config.yaml
activation: "reglu"
router_z_loss: 0.0001
n_groups: 8
norm_eps: 1e-05
lr: 0.00164
steps: 3769
dataset: "wikipedia_en"
Below are experts of layer 2 (counted from 0) of a mixture-of-experts language model. Rows are named router (the router's row for the expert), gate (a neuron's input weights, with its number), up (a neuron's input weights, with its number) and show model dimensions 128-191. Each number is 128 + 24 x the weight over its row's rms, rounded and kept within 0 to 255. Numbers have three digits each.
After each expert's rows: "mostly gets" lists some tokens that are sent to it at least half of the time; "gets" lists some tokens that make up at least twice as much of what it gets as of all text. This comes from a sample of Wikipedia text that the model never trained on. Tokens count by the router's weight.

# expert 15
router:119107110146149152116112117089121107096149101116076110167129141127159171114150078099113119136121071135104150149130110139100111164156135139147164185103109120144123138163156117132132144120138158
gate0:140134121123138135137148116159162129129131109116134075120157172202175119138122113143116132116104118106060127138121089121135086116112114126122124142149106097185138108079143121084153134153125128
up0:118128134123121154119104125082143130117115142145131140128127107116101133076120146095117118116119130149133100081194144110138149141126157158092137154113150121114159168146140107139147135115132146
gate1:114127124150108162114119145120134133160155140115152152104177117147138138096091143148116100116120120174133130122133130123129130120207103094112124120101133126140129111109158140179159160139149125
up1:136164164087132144105115110134125159112098140095138093112121132095103121168152174117158115140094163125129152098107102138152113136124152136139132133111149152103129122150190170135132123102101075
mostly gets: "–", "|", "1", "°", "0", "5"
gets: "|", "–", "1", "2", "3", "4"

# expert 10
router:106178103137145125137120123117098098120145135155070168158121171139185130150111121150084139127139112121098093113109137127138148138127124140115146176112129109070114162135108164096140104118158152
gate0:101140130091085130093116112095137137113161169140108144149093144162146151124144139113105165118132116129142138155120108123143129170109177083119126151121122120107174107137110102133155143112154090
up0:114125142126088150136130122103143098136122126109104122213151156128130136092134116124106140128149156058162170125114129165122171195113129095129109128142128143139133130120127099159131168124168110
gate1:119121115116126160134140132111108193153171080159171124152085113105124189136077112085147126143111137130138118147107151138143135118113106166172115166111118124185109114136105106102119121119126134
up1:128111137104141113130113153131093116147097163098123131128114156071108108100128166098141101106123125106149140146105152151131161171119091137087124128171121133119135159127138123156099120081095152
mostly gets: " was", ")", " in", " a", " is", " from"
gets: " in", ")", " a", " was", " is", " with"

# expert 12
router:129106129139148114138151131093119122123155107155104085105143126127148156085120116139124113093126107149098121106164127166133149143144132103085115149089119133107133176161104128083155106098152132
gate0:145124131112129121116099112116164168130144155160160137117139112159138149110129098132105126121138128083089161151130092115185091092142120136134184119170158126104134110104164154085159104095080135
up0:102092108111128155139142115127125094134168098099136107117116133114122100132125152107132152134140131143139126110126136125101169162104136112081083155117073109100117150149129152162127118117128119
gate1:125124142121102143135126112096153085096088183124142180131122146148126137125097128114127133097093129134142146162132110184123139099095129125128098175147109103106115147140068164131149142134121151
up1:111123125143133121106128088120107121130152118122122125131138112123087132143110115145152082157177160114112113113142170104157139103115127141103152072141133136111151096109094071133108129147105116
mostly gets: ",", " of", " and", " to", " by", " that"
gets: ",", " of", " and", " to", " by", " that"

# expert 11
router:109147133174087128126148106159111108135197129107120103157147156095145117138121172113093056124117097127071142130123143151135162158161113127095137116149135121079141104130136172124174122109173154
gate0:136107127106084120160120111128134118156150150164102107120122118155156163152113102125134163125098154110081123142124102139167113178150124148089142097148132109134123161096098123119150118151140158
up0:096125148159144125087149154131140121105106077092128124133123149111113092104135170113148082142159102135148139130132151115087123087134113160178132159164127145132152102153162144136128137123133085
gate1:115139087126099123090162092190118116094159155101136161124110151124149118116103114118152147157123136091112144130186129131148108105101116112109080126098118182174106095099171112105117139158100131
up1:102118138129098190148082115139104136152127108113103115107112159112123146103151132114159101160136153149146131136152135122120129159101130135146104108112114083142137146143109120122145155130112127
mostly gets: "'s", " L", " K", " P", " H", " J"
gets: "'s", " H", " L", "'", " P", " B"

# expert 9
router:097154097130169153081104152161149130124145094131113111135145148150120126102149115154115127128184092101126131140124132133101147127126130124121119120141112129103141163159139161152104093110136163
gate0:129110136094165152101093190113122136092146108129090127137108144109100142164146152123113142139133157113128130113156121117134127155128121116118102094114138075129147163107127199146191128115107127
up0:138136176137139110136140086160169107145094184158152119101138132135120132115115104155113109104127130127125116139097103140095117098110102110129151145100091137132144149143141111105091124140138096
gate1:117110089090100134128108171124113160098159125104114104139139143113131152097126137087139072110137149109134175130090113115138132134105130131142159110105118128132115104105117130112115087134139158
up1:120152129184154107169138147159134109127113115143138132091123128120122128135102152158095154138124109088134090127181123127126100149167122126159119126107126109147150137073129136153137156115118102
mostly gets: " |", " ", " \"", ";", " as", " at"
gets: " |", " ", ";", " \"", " as", " at"

# expert 1
router:122104110134122159127151125094138126148161138148094088163131134092107189107131148140133130099123127151135104138153084109123125169154143143107136100175115101120155149166138152113148070113107111
gate0:103146152131141130141111105127145127151113151110152129136132099161112099130186117145060184155146113123111118109102093145150127098123120124122152136131092143132108140155150151116138122124121137
up0:156123102146140145080140143124120104122162126150087110096104131115147140135074124102187087118100135123139161167166162109128128145133149124133103118121161119147143111080106110142113129152155141
gate1:130129108115123129125110128096109113165131167165134105128161142165152139180129122137152140154075133104117163117144109132114097175096098161079122114154136144145128111091138145153177113063130115
up1:148093101163118132111120167129145105162117155175155100142120117145114157153151155135143126133133147125115106101157131116078123164118113180110128146104129131144143121127158150121154096065142093
mostly gets: " the", " The", " on", " 1", " 0", " 2"
gets: " the", " The", " 1", " on", " 0", " 2"

# expert 8
router:123124154135115153109105121127159091149117099138111127172134130133122142105153060156097099113161118129127134093168121113110149141152144147124132104121137169135148120110146143117163080083127117
gate0:111124134132128130143154129120125137121135138131136144116124146105127124088117141126137173137136156144093122125136116140120075147154132118125130136120133149133065065138151101154123125123147110
up0:145103125144161169105124149135103105105103143134143091153056095135107128140167140133129142119081160165151143110147177136162141127138167102144116090125126108093154170150086125101155109140098161
gate1:120140167161160137136154120141118092144152129153100128126131153121127103135119104103123144165124096165157158158143167095118115096123080105153097130135150087146192152125093129163135101104166139
up1:177134112124082106129095138159126159111137104109144119114098136095137160103158151175157130088114136111079135088135091152124156145162179138101118131134117177123056117121176157117119110154107111
mostly gets: "-", "\n", "=", " W", " Location", " Ar"
gets: "\n", "-", "=", "N", " W", "W"